Below are experts of layer 2 (counted from 0) of a mixture-of-experts language model. Rows are named router (the router's row for the expert), gate (a neuron's input weights, with its number), up (a neuron's input weights, with its number), down (a neuron's output weights, with its number) and show model dimensions 0-191. Each number is 128 + 24 x the weight over its row's rms, rounded and kept within 0 to 255.
After each expert's rows: "mostly gets" lists some tokens that are sent to it at least half of the time; "gets" lists some tokens that make up at least twice as much of what it gets as of all text. This comes from a sample of Wikipedia text that the model never trained on. Tokens count by the router's weight.

# expert 30
router [153 128  98 168 128 163  88 172 152 117 125 164 128 144 184 121  96 127 157 124 114 101  85 170 164 119  71 100 129 119 116 148 132 104 150 140 149 125 129 107  93 117 123 150 132 164 170 132 103 139 108 147 142  86 158 114 131 109 137 136 144 101 131 122 113 135 154  83 117  96 121 151 123 122 133 158 122 126 148 114 113 112 134  75 121 137 137 158 125 138 152 115 157 103  99 160 151 105 158 117  96 155 135 120 152 160 144 124 128 141 101 136 147 144 129 135 105 140 149 143 156 105 119 107 162  76  94 124 105 115 113 128 170 133 103  96 124  93 127 139 133 141 153 148 111 115 147 103  92 169 166 130 127 135 128 119 167 173  86 103 159 127 126 131 116 103 120 101  99  81 111 166 183 114 103 134 164  99 144 108 140 128  88 150 113  85  73 145 140 136 120 125]
gate1 [121 143 109 134 118  90 121 113 149 163 108 126 190 112 158 163 113 109  91 102  97 145  90 141  92 129 140 121 166 123 159 169 107 131  90 155 126 163 126 109 132 161 108 154 109 123 108  91 128 124 110 142 150 146 116 143 130 100 133 133 150  83 147 117 111 144 117 108  78 163 153 166  74  93 101 100 123  84 106 118 129 158 122 117 142 124  90 117  71 118 115  79 156 151 135 159 143  99 102 135 126 126 125 141 119 115 157 107 178 105 130  78  91 111 123 110 134 104 156 132 141 137 124 122 163 154 125 143 121 149 107 113 122 108 158 172 134  86 164 144 135 111 148 103 131 133 116 155 164 130 146 123 119 121  94 127 124  88 143 135 137 125 103 139 112 175 125 115 114 105 132 147 129 146 165 146 174  91 128 149 118 110  95 136 187 115 113 159 140  84 132 129]
up1 [135 167 119 134 137  81 131 133 134 139  94  60 124 108 111  91 156 148 107 151 139 113 139 109 118 138 116 114 116 125 105 118 106 111 114  94 144 136 104 158 102 146  94 130 155  77 124 136 104 104  83  96 123 116 137  98  59 123 158 124 142 109 107  93 116 115 121 137 115 101 152  72 164 159 169 150 118 129 113 155  94 141 134  91 143 122  81  94 165 136 142 161 177 117 153  50 106 103 159 120  94  92 128 127 159 188 121 109 139 130 138 145 126 138 128 152 171 111 119 137 123 120 150 117 116 100 152  86 108 120 140 119 101 125 177 105 121 142 116 151 125 144 117 135  89 120 122 135  99 124 132 115 123 130 149 125 169  87 100 124 125 165 114 102 103 118 125 117  92 102 137  88 114 116 133 111 161 117 123 139 139 126 154 128 123 144 124  90 139 118 156 114]
down1 [ 97 133 112 104 163  93 120 136 143 137 106  97 156 103 144 192 131 143  73 118 112 158 106 117 104 128 153  88 135 127 118 141  62 140 114 156 102 150  99 121 116 150  94 138 138  98  83 130 106 132 110 132  98 157 135 149 161 134  88 109 156  93 126 116 145 128 125 158 117 141 168 113 130 103 105 100 140  88 159 109 140 154 164 132 140 117  65 141 106 112 109 131 139 152 115 129  96 138 113 113 135 127 118 125 100 126 133 166 149 127 138  91  80 149 152 128 136 107 140 119 141 156 111 127 148 135  90 110 120 158 120 133 116 119 115 135 121  94 128 151 130 104 150 102 145  92 113 156 183  96 154 134 109  98  86 153 141 117 134 134 144 106 103 110 127 130 138 114 109  98 132 164 131 155 198 116 208 117 129 129  99  99 105 118 141 120  98 131 106  82 140 125]
mostly gets: " a", " and", " an", " or", " &", " the"
gets: " and", " a", " the", " an", " or", " A"

# expert 18
router [112 116 131 173 162 140  96 120 160 110 143 143 161 102 168 169  99 173 156 119 130 114  80 172 162 123 100  78 130 126 101 101 141  94 129 110 158 146 115 145 112  83 126 154 119 142 113 121 125 116 140  91 133 123 138 109 102 131 120  70 115 163 118 138 124 155 136 114 147  90 117 109 149 124 143 130 134 119 160 106 137 101 112 129 100 113 165 139 143 144 136  98 123 140 120 147 108  92  89  88 118 147 137 144 164 136 168  92  92 107 134 131 142 140 146 161 106 165 155 129 148 122 116 139 151 125 125 149  83 131 125 104 135 146 127 124 131 149 104 111 104 167 106 137 130  94 129 116  93 135 181 116 100 132 155 140 184 153  98 127 165 170  84 110 110  88  96 108  94 115 142 126 187 128 122 137 135 101 145 143 142 148 107 160  97 106 105 131 114 156 141  87]
gate0 [140 130 103 130 152 168 116 141 102 169 108 177 139 116 135 121 119 139  86 102 149 138 146 142 123 153 125 123 135 110 112 152 116 138  90 177 117  85  98 147 120 139 124 123 112 127 107 102 136 176 102 102 132 159 140 168 123 126 176 153 125 119 145 137 152 110 112  88  97 177 138  82 114  86 116 105  89  85 111 166 119 128 136 121 111 124 110 129 132 113 134 104 154 117 142 164 132 123  89 174 197 134 173 141 121 138 142 126 148 103 111 108  95 148 114 147 142  98 158 149  74 118 129 124 132  99 127 168 100 145 116 144 148 161 131 120 113 134 100 117 100 148 165 105 146 133 129 133 129 127  78 209  74 134 121 127 122  84 159 111 109  89  88 140  98 137 110 149 120 141 134 125 145 146  92 136 130 116 126 125  97 135 122 130 167 143 151 121 131 145 121 137]
up0 [126 149 142  82 100 112 129 145 138 169 116 146 152 120 144 160 152 147 106 158  98 125 137 139 144  94 110 135 143 106 134 100 104 156 146 162  88 156 134 167 101 155 117 142 126 128 110 121 147  81  81 123 128 133 114 167 105 109 145 118  75  94 117 107 134  90 110 112 104 138 169 128 140 113 175 169 115 114 108 144 155 130 130 159 102 138 128  75 124 152 114  84 129 105 122 104 164 161  99 152 175  83 170 123 108 137 140 168 133 147 121  97 119 137 131 150 173 108 107 131 111 111 158 121 160 103 142 163 176 126 121 104 110 132 132  65  94 127 138 108 143 112 140 119 152 109 105 108  74 105 144 140 135 134  92 108 119 112 167 138 144 111 128 149 148 132 115 100 130 122 139 117 133 158 129 133 102 128 169 133  78 124 107 127 129  97 131 116 120 160 106  71]
down0 [132 138 116  98 129 125 109 100 121 161 150 135  83 154 137 148 146 145  92 125 134 152 177 135 108 133 125 144 125 114  89 125 109 174  95 179 120 130 109 167  98 169 116 101 125 148 128 133 142 170 114 101 110 165 123 171 117 105 166 124  86 130 146 122 160 105  98  82  94 166 146 121 141 101 119 123 127  93 115 145 136  98 105 117 134 154 115 119 152 118 122 144 123 100 134 104 144  99 117 154 153  92 147 133 110 161 147 139 135  99 114 118  89 114 126 150 154 129  87 148  76 137 148 142 145 120 149 163 130 150 113 113 134 113 117  95 113 143 127 127  98 139 137  72 128 126 131 128 154 118  72 200 111 158 120  82 119 103 103 138 141  74  91 127 117 170 116 121 117 117 105 115 167 174 111  88 127 121 131 104 112 132 131 128  84 103 167 123 145 163 122 120]
mostly gets: " of", " in", " for", " at", " =", " to"
gets: " of", " in", " to", " for", " at", " by"

# expert 33
router [148 108 131 152 143 109 165 126 163 125 155 108 111 129 135 117  97 154 139 108 141 120 129 112 105 134 132 103 142 109 182 124 143 116 150 170 114 149 129 175 133 134 121 163 132  97 114 151 140 145 148 124 104 133 140 137 161 137 171 109 129 139 167  68 176 123  78 133 137 176  96 176 137 114 155 117 154 133 137 128  92 157 102 182 142 168 122  95 152 101 145 134 146 155 164 119 146 105 134 137 130 121 151 157 173 141 122 165 141 134 151 119 104  68 117 107 121 141 174 139 172 120 157  97 149  86 117 139 113 157 132 107 135 139 118 113 109 127 164 136  94 143  71  81 130 122 154 113 146  99 140 126 133  90 112  78 116  96 153 130 166 104 104  98 133 115 148 135 145  98 130 118 118 152 126 133 114 122 108 103 122 104 157  81 132 104 138 153  92 142 129 137]
gate1 [123 135 121 129 158  73 146 150 179 110 138  99 121 122 183 156 120 121 103 123 121 134 135 108 113  98 122 132 107 116 152 135  93 130 167 146 134 134 163 117  53 155 204 135 114 154 128 138 153 148 141 155  78 113 141 136 154  88 141 145  93  97 104 150 126 133 100 131 134 178 134 165 112 114  79 123 103 121 153 145 161 162 136 135 139 119  95 100  78 143 119 103 137 131 108  93 108 118 114 147 142 144 125 101 101 144 133 139 138 140 106 134 108 115 136 125  83 152 142 138 116 125 143 163 130 112 163 147 113 169 100 138  93 124  94 122 121 134 173 136 138 151 128 153 108  91 127 120 133 136 144 126 106 164 147  93 119  87 130 145 213 140 146 115 108 110 119 138 132 113 171 155 136 141 135 121  94 158 122 127 122 141 130 121 148 137 175 113 127 155 152 160]
up1 [130 124  94 107 123 116 168 137 122  94  83 102 136 137 120 122 122 138 136 130 129 154 156 160 154  98 114 143 124 177  68 132 167 108 151  96 138 159 154 114 141 162 170 100 123  89 137 144 143 115 128  98 157  91 133 109 124 117 107  84 122 156 136 165  94 124 121 102 133 146 115 102 129 120 144 116 116 156 139 100 141 119 158 153 134 114 110 139  83  78 162 171  74 141 155 126 136 132 106 125 110 193  87 141 146 119 132 124 142 172 103 147 129 123 149 137 103 172  85 133 126 127 150 129 150 100 118 145 137 112 159 116 106 122 176 104 102 115 132 141 134 123 169 138 163  92 113 154 121 117 130 121 173 134 132 130 121 114 121 128 127 121 133 138 162 133 146 109 127 153 122 152 131 115 110 183 158 136 134 137 160 139 123 130 128 137 144 167  76 117  37 119]
down1 [115 115 145 104 143 106 157  90 125 116  75 101 121 131 104 130 114 146  94 134 116 110 131 106 145 147 141  84  95 129 100 114 135 106 108 119 131 114 168  89 132 172 152 122 128 182 142 146 132  78 105 136 149 110  91 161 161 103 156 103 143 107 137 175  96 153 131 168 137  97 162 140 139 119 119  94 151 105 148 120 139 110 116 121 126 124 109 105 110 105 140 127 142 167  99  77 111 145  75 137  48 126 113 143 113 151 123 123 119 138 116  81 122 128 129 121 119 147 150  83 159 117 144  70 107 150 158 127 124 118 181 101 116 112 114 114 135 129 142 139  97 133 114 146 119  90 138 132 146  78 145 102 124 112 140 153 135 100 142 130 182 157 150 103 166  96 130 127 129 141 118 105 143 133 112 121 167 134 154 141 148  84 115 132 151  85 135 116 134  93 112 151]
mostly gets: "==See", " Preceded", " Website:", "Personal", " Clade:", "|---|---|---|---|---|---|"
gets: " |", ":", "-", "=", "\"", "==See"

# expert 7
router [126 166 120 121 181 156 127 133 103 123 130 159 137 102 149 179 162 150 170 134 137 100 109 129 167 153 116 131 156  80 114 152  93 106  91 131 172 127  90 154 127 115 134 177 109 168 142 145 120 111 170 136 148 126 148 138  96  98 144 124 102 153 184 104 176 115 111 106 131 134 107 101 148 128 124 117 158 166 143  95 109  80 117 135 140 103 142 156 156  96 131 126 154 131 138 150 109 101 121 102 109 133 141 159 138 136 141 155 132 142 105 142 135 164 118 147  77 145 147 123 169 113 119  95 168 121 112 127 113  97 152 107 108 145 119 121 135  88 168 119 155 118 103 150 155 150 167 114  96 130 166 107 110 141 145 120 116 174  96 126 104 146 141 128 109 120 135  89  95 166  90 153 139 106 140 118 141 110 115 133 104 134  94 107 123 106 106 135 112 106 115  71]
gate3 [105 124 147  82 171 149 166  97 126 119 153 122 135 105 124 122 129 137 139  98 146 148 124 123 133 137 138  89 141 105 145 123 135  89 123 144 125 103  92 144 156 144 136 207 134 107 158 172 110 141 128 127 131  98 125  89 140 137 128 109 148 109  90 118 161 108 131 127 140 123 126 156 151  75 129 124 126 133 106 137 114 157  82 143 128 118  94 115 133 113 122 137 171 126 176  91 115 146 124 131 120 113 157 149 140 131 126  72 171  93 144 132 139  96 114 152  87 135 142 133 137  82 144 123  89 138 131 132 152 151 142  83  92  94 142 181 106  88 146 141 176 109 163 107 125 140 110 120 132 179 167 169 184 108 145 131  92 115 122 130 164 134 164  87 104 140 127 126 106 132  97 114  94 114 115 138 151 132 163 103 155 140 140 135 134 122 132 110 132 109 181 136]
up3 [104 155 115 157 103  49 137  96 132 121 101 122 100 100 121 132 130 151 160 143 120 123  85 161  95 137 167 133  87 143 144 153  81  99 174 135 141 143 149 179 151 138 121 112 133 133 131 142 104 130 161 104 183 104 156 157 163 155 100 160 125 113 142 115  65 112 101 157 133 129 153 150 133 149 120 146 131 140 125 144 118 110 127 122 135 200 134 137 159 144 133 136  91 113 145 161 156 101 136 101 156 113 118 141 154 137 111 123 123 129 124  65 117 136 128 113 118 110 120 112 117 148 151 160 132  93 170 110 101 146 137 153 109 137 121 101 110 116 109 104  71 135  91 132 136 130 102 155 123  93 145 150  96 139 104 123 170 110 156 149 112 117 137 133 125 119 133 139 135 102 130 119 180 109 154 114 120 155  97 132 140 112 116 104 178 131 133 182 126 124  99 126]
down3 [112  92 145 116 127 106 114 176 124 164  93 104 115 144 150 139 108 120 133 117  77 105 102 123 121 140 174 123 114 154 101 114 122 160 139 159 110  92 114 108 100 117 150 132 149 132 123 144 106 115 102 120 127  92 103 169 122 160 165 127 122 119 134 169 129 136 102 111 119 132 145 111 134  99  75 168 141 153 106 145 135 149 125 172 161 127  92 116  94 112 126 200 105 114 117 119 120 132 110 118 134 106 105 119 115 156 139 140 141 112 143  99 137 114 169 104  96 143 136 153 103 134 104 175  46 138 116 160  83 147 143 140  84 149 114 131 139 113 118 118 130 152 116 142 124  87  90 147 109 117 162 130 119 122  89 109  80 167 164 106 140 158 137 113 143 147 106 166 102 117 110 133 120 142 164 132 159 180 123 162 172 151 101 112 125 106 108 138 119 116 128 107]
mostly gets: "==", " was", " is", " he", " it", "==="
gets: " was", " is", "==", "===", " he", " it"

# expert 14
router [145 126 175 123 157 131 133 137 151  94 127 101  98 151 120 161 115 142 135 135 127 154  76 167 149 120 137  99 168  82 136 149 106  93 134 114 133  96 120 167 145 161 102 172 100 123 105 170 105 114 156 103 124 114 104 149 156  83 127 133 144 161 146  87 173 136 132 111 116 124 121 178 127 137 173 122 116 136 164 119 109 110 134 161 107 154 148 101 138 136 146 123 128 105 189 129 135  98 109 135 112 119 114 143 169 173 133 114  98  97 123 150 156 139 131 148  87 162 159 140 165 138 116 138 156 114 113 141 130 108 135 118 103 110 135 122  80 140 152 134  87 119 117 109 147 122 135  80 120 155 126 165 121 122 122 121 144 137 130 130 155 110 109 121 159 187 128 114 114  82 150 128 126 130 148 152 148 101 110 144 155  91 123 122 177 108 115 177  81 146 158 148]
gate0 [ 83 112 129 138 118  90 125 146 153 117 126 141 130 134 142 118 134 104 143 132 161 149 142 126 159  89  98 129 108 166 134 131  77 128 144 115 123 129  98 145 130 146 139 153 105 104  98 111 129 144 158 102 132 138  64 134 165 147 180 145 151 126 137 121 117 126 131 133 180 132 119 122 106  94  92  97 119 199 126 132 133 183 199 169 115 117  97 101 124 182 130 115 147 136 112 118 141 140 120 157  79 128 138 122 139 134 142 104 135  89 142 141  98 112  99 164 146 119 119 108 104 119 116 119 128 115 140 135 114 171 139 113 148  92 123 152 155 129 148 122 106  95 103 115 129 132 138 120 111 126 160 150 129 132 138  76 120  79 130 140 160  91  92  97 130 168 101  96 132 110  86 109 117 156  92 144 144 114 103 133 149 100 144 119 129 156 113 128 148 165 192 103]
up0 [140 121 142 114 133 146 154  77  75 123 131 121 126 114 137  90 111 116 115 107 161 135 118  75 155 147 144 113 121 126 115 151 110  86 161 111 172 130  83 121 130 154  98 126  94  98 130 155 123 124 129 136 157 166 127 127 167 157 149 106 177 135 152 136 136 143 141 141  73 170  75 125 102 146 150 146 102 153 144 120 114 175 133 144 142  82 110 117 131 196 113 122 143 146 112 122 125 154 125 105  90 143 107 144 145 102 163 122 130 104  90 117 133 107 142 117  96 117 112 104 152 131 114 129 157 109 142 128 134 124 142  88 139 111 139 154 125  97 134 168 136 134 178 142 161 139  90 151  94 135 102  86 104 113 139 141  73 122 151 145 127 111  97  75 107 138 145  80 120 132 120 160 136 106 104 116 101  84 109 149 144 103 151 131 162 108 122 115  97 145 136 120]
down0 [111  94  67 135 125 129 160  70 117 117 128 166 100 158 165  85 140 135 113 126  88 135 164 134 137 115  97 144 136 167 133 182 136 118 171 114 177 132 133 106 113 137 114 144  92  89 150 137 149 132 140 172 142 157 129 138 128 130 135  98 154 127 130 181 123 122 174 155 128  97 140 131 174 126 108 129  86 130 136 151 138 165 130 175 130 122 182 151 123 115 105 105 115 165 119 147 121 120 132  84 145 119 140 132 135 118 134 153 152 134 142 109  98 132 103  98 153 119 115 143 120 151 134 119 127 132 130 108 132 147  93 131 150 148 160  80 125 110 106 158 134 115 162  81 130 165 138 137 117 152 141 112 122 177 108  95 125 113 135 152 157 142 129 184 104 165 107 115 167 122 134 138 105 158 172 135 144 116 115 145 104  88 101 135 132 149 151 147 188 139 134 127]
mostly gets: " November", " July", " (born", " December", " January", " by:"
gets: " in", ":", "s:", " January", "-", " (born"

# expert 11
router [153 169 107 128 104 137  96 172 106 100 122 115 119 111 141 104  95 136 134 191 143 109 118 123 152 157 134  71 111 113 160 115  68 107 146 172 141 148 113 170 157 121 127 152 121 131 143 147 100  95 143 150 130 109 156 117 102 135 158 145 134 105 131 129 102 103 134  85 114  72 117 131 121  98  98 140 144 144 179  99 146  95 136 116 113 141 120 137 148 111 101 136 127 104 121 162 114  95 131 121 133 152 150 147 170 155 137 128 144 138 102 105 176 140 153 146 124 174 155 167 165 127 145 127 169 137 116 108 126 108  81 108 131 129 110 116  81 149 168 124 154 140 137 136 149 140 129  97 144 131 178 141 138 155 164 100 139 136 123  90 135 105 128 111 109 114 153  97 112  84 180 160 169 136 113 120 133  99 146 118 126 126 113 171 102 122  96 142 132 121  92 131]
gate1 [131 145 114 106 160 116 137 138 161  99 123 113 146 113 111 128  98 121  98 103  95 145 121  90  85 123 134 145 117 130 146 107 123 150 115 100 143 108 135 110 128 157 129 113 130 102 128 154 126 148 112 100 132 158 107 114 116 145 136 121 144 129 123 112 156  85  71 185 105 159 109 131  90 162 106 116  88 138 116 125 156 113 104 102 155 119  91  89 121  78 120 125 120 134 124 123 115 118 116 112 125 132  58 197 134 125 140 110 133 171 144  88 120 128 155 126 106 154 148 172 119 123 151  98  57 122 130 132 133 117  97 133 129  94 142 148 143 159  93 121  90 171 128 140 119 126 131 127 131 135 153 120 140 165  93 155  68 110 122 129 121  61 123 156 108 123  74 155 149 101 137 112 105 141 123 136 127  87 136 141 136 101 154 101 145 114 138 156 100 141  81 141]
up1 [128 145 118 136 139 176 155 114 142 130 150 120 107 196 153 167 182 149 126 153 171 132 138 121  76  62 150 123 102 132 159 138 163 102 145 137 124 151 106 126 162 122 169 134 120  73  95 141 122 150 134  86  82 133  92 119 112 132 120 146 109 130 137 141 141 163 131  98 176 119 109 118 143 130 142 164 151 103 105 118 144 143 121  76 109 136 113 104  93 116 157 155  90 134 162 173 165 133  82 102 109 151 128 145 120 125 118 138 134 149 141 137 140 105 142 142 130 110 112  85 148 149 123 138 140 134 112 128  99 133  98 120 160 141 121 112 147 125 125 123 138 141 124 146 127 156 142 112 146 125 107 110 157 145 194 173 145 108 112  97  98 140 136 148 133 174 143 158  89 151 127 161 145  91 143 109 141 119 124 133 140  82 115 122 122 118  73 137 129  92 120 145]
down1 [135 163 151 117 107 175 127 117 129 114 134 135 115 130 109 141 132 155 119 123 186 134 144 147 101  92 131 151  99 139 154 170 155  97 144 115 166 135 109 134 132 149 130 139 142  91 162 112 126 130 140  89 121 139  97  59 147 113  99 143 155 126  96 117 140 132 129 121 146 129 154 115 128 154 162 160 147 114 181 112 126 131 133  56  89 143  99  97 107 113 150  96 130 168  96 135 147 150  95 106 130 113 122 124 140 140 104 117 153 106 108 126 158 157 159 126 105 127  96 149 171 138 131 163 147 146 136 146  72 139 128 101 143 137 110 123 133 123 100 117  83 126 134 119 142 161 180  90 137  80 121 143 159 139 152 145 161 128 107 101 133 142  92 100 159 131  95 135 124 125 140 117  99 118 141 187 160 141  79 159 116 106  96 146  94 129  89 129 155 124 113 119]
mostly gets: " the", " The", " his", "'s", " its", "The"
gets: " the", " The", "'s", "The", " his", " a"

# expert 9
router [118 174 105 160 155  80  94 149 124  95 105 146 107 123 150 177 124 104  87 150  90 108 118 144 147 119 113 115 133 148 126 107  95 126 111 134 145 143 106 190 118 132 101 175 113 118 118 147 134 111 101 158 142  93 147 134 138  76 149 100 104 136 143 137 142 102 118  76 101 129 139 125 122  89 164 166 124 130 165 123 126  91 116 128 120  89 145 137 119 154  92 151 137 113 129 143 127 103 158 122 110 134 119  87 133 169 146 136 130 105 142 129 127 146 135 157 138 117 149 132 121  94  92 142 157 126 110 175  95 155 150 171 139 125  87  92 134 127 121 115 152 126 146 117 171 150  99 117 105 149 167 114 128 154 171 118 150 144 108 128  98 116 129  91 152 111 164  94 119 127 134 152 144  96 157 120 100  80  91 142  98 161 126 160 105 138  94 176 118 115 117  97]
gate0 [114 104 127 141 148 158 144 171  88 104 118 118 146 132 128 195 127 101 103 164 130 143 127  69 105 133 123 142 154 103 127 127  96 115 109 154  97  92 100 111 132 116 105 142 115  94 134 149 131 109 133 188  93 102 117 157 146 186 153 127 156 157 133  99 112 114 127 116 129 159 124 181 105 163 141 113 175 124 145 137 115  91 129 113 132 187 101  92 137 130 132 184 147 112 144 123  98 131 121 125 137 148 115 107 173 141 118 135 157 102 127 130 123 133 150 113 142 130 123 164 144 107 112 133 153 146 136 131 115 124 159 139 112 134 108 123  74 151 126 206 150 190 108  97 120 139 125 130 119 118 111 123 131 123 139 151 113 110 159 121 123 100  99 103 112 116 161 143 156  82 124 151 123 143 113 125 159  79 131 128 115  98 132  83 148  95 109 130 162 120 110 129]
up0 [113 151 156 102 120  92 151 126 124 121 121 126 108  92 113 118 144 127 126 122 117 133 105 131 130 155  97 102 108 170 179 123 132 140 147 122 118  89 103 144 105 137 134 152 153 118 134  70 115 107 201  91 133 120 123 137 215 106 134 171 124 103 133 149 151 136 117 177 188 141 152 158  96 100 153 136 137 123 140 142  99 125 135 144 139 115 105 114 141 160 169 154 102 145 142 109  96 115 142 143 123 162 160 124 143  96 178 144 104  99 152 110  93 136  81 139 131 132 135 115  88 116 161 106 140 115 111 110  79 118 125  98 118 142 155 112 120 120 145 128  98 120 147 160 146 124 122 137 135 150 161 119  81 108 113 119  88 151 125 144 132 163  83 128 106 137 144 137 138  98 115  87 139 142 123 163 119 110  90 122 137 117 164  79 158 146 139 163 112 128 144 138]
down0 [139 118 115 153 116 117 142 127  86 106 103 104 118 135 149 130 141 148  94 112 147 126 160 139 158 163 134 114 129 140 169 114 174  93 127 149  84 164 113 106  95 180 124 132 127 137 128 153 109 143 149 153 152 109 145 115 108 134 144  94 134  99 148 127 110  92 153 162  94 165 138 196 110  96 107 111 142 117 123 151  95 121 145  98 148 108 150 113 134 130 165 164 121 115 126 116 165  85 134  92 113 159 142 134 129 123 140 151 141  92 115 147  85 127 147 144 163  76 142 126 138 121 130 150 151 140 145 183 155 147  93 133 124 144 104 136  67 110 161 158 126 161 178 137 159 150  83 174 108 142 127  87 127 129 117 128  95 135 138 138 122 114 138 105 124 131 120 106 154  66 155 125 119 154  94 165 114 114 134  91 133 125 134 147 130 154  98 103 133 125  91 120]
mostly gets: " as", " with", " had", " that", " who", " which"
gets: " as", " with", " and", " that", " which", " had"

# expert 35
router [118 125 135 118 159 148 151 148 108  91 133 137 115 138  96 163 100 132 120 160 161 164  92 168 115 137 109  81 143 135 146 155  88 121 154 135 165 107 108 142 109 149 101 122 112 125 128 140  75 141 126 145 136 101 171 154 127 110 122 148 112 162 168 119 162 131 148 121 141 124  87 128 140 143 136 160 133 153 163  87 140 129 122  98  89 131 171  99 100 173 148 145 147 139  96 106 143 116 108  95  83 177  96 131 164 171 117 124 104 130 129 145 154 126 139 129 124 176 161 111 167 101 103 115 174 121 133 153 133 140 109 132 102 153 134  94 112 144 182 117 115 155 133 108 139 132 145 114 108 151 121 161 119 125 123 141 138 162 150 151 103 138 131 107 102 136 130 100  67 125 138 137 183  85 134 133 136  87 139 147 130 101  87 156 107 158 124 117 124 142 136  80]
gate0 [142 111 144  67 172 165 164 139 132 102 140 178 125  78 120 103  96 107 101 110 175 152 168 132  84 122 177 117 132 109 125 131 189 104 136 142 165 107 115 172 128 147 128  96  85  97 116 143 114 124 147 128 154 114 118 145 109  95 133 168 129 119 130 147  97 160 159 151 150 101 108 139 115 132 155 110 142 116 112 151 147 126 137 144  60 146 139 120 112 139 129 118  66 176 162 110 156 122 115 138 144 115 131 102 102 117 158 123 138 118 164 124 113  98 128  68 123 142  99 112 137 140 137 144 125 147 122 142 121 134 123 180 113 166 131  97 117 113 144 133 173 133 163 141 114 127 156 119 120 162  82 162  99 153 118 153 142 119 166 143 111 117 139 143 128 131 130 106 112 147 100 114 143 128 153 122 123 120 154 144 162 140 161 113 155 127 131 163  86 143 133 129]
up0 [138 118 146 104 179 137 142 141 115 119 131 179 159  85 106 137 106  94 136 115 101 135 147 136  91 130 138  99 104  89 115 135 137 110 149 115 139 114 135 116 113 141  94 110 108  93 142 138 143 133 133 134 141 117 127 171  81 110 113 143 132 108 141 141  95 126 127 121 163 119 102 131 144 146 140 110 128 106 151 101 140 168 151 102  83 176 118 139 120 108 126 139  84 119 149 122 153 129 121 162 172 103 125 130 120 118 156 108 143  81 153 111 114  86 101  36 115 130  95 118 108 175 143 150 130 129 119 110 120 126 118 159 107 140 155  79  94 111 145 128 145 145 156 131 107 113 145 114 129 150  65 148 155 139 141 104 136  78 165 126 104 105 126 171 108 102 141  98  91 144 117 107 157  97 142 113 117 105 171 165 156 151 103 102 136 136 150 141  90 161 131 130]
down0 [164 140 120 151 178 118 143 135  89 103 137 121 132 108 133 110 119 147 110 103 146 144 128 114 152 120 108 187 117 126 200 180 134 122  74 130 166  83  78 152 144 142 118 146 121 102 179 119 128 139 158 151 110  99 128 108 142 157 164 121 176 136 135 121 122 129 116  92 116 159 106 152 163 124 151  76 127 108  94 135 142 157 169 121  99 120 130 171  91 132 113  77 119 114  92 107  93 122 159 143 119 148 144 122 148 127 136  85  82 130 133  80 187 121 139 117 131  94 111 135 133 104 123 159 114 147 108  87 136 116 112 153 120 114 143 135 131 141 134 161 147 147 113 101 143 146 130 124 120 111 158 158  84 127 151  78 121 153 141  72 105 139 118 143 120 147 145 125 137 111 126 109 127 115  96 164 117 132 113 142 116  89 130 134 111 150 124 120 122 144 134 156]
mostly gets: "es.", "–1", "y.", "–201", "–0", "–2"
gets: ".", "s.", ").", "es.", "–1", "–2"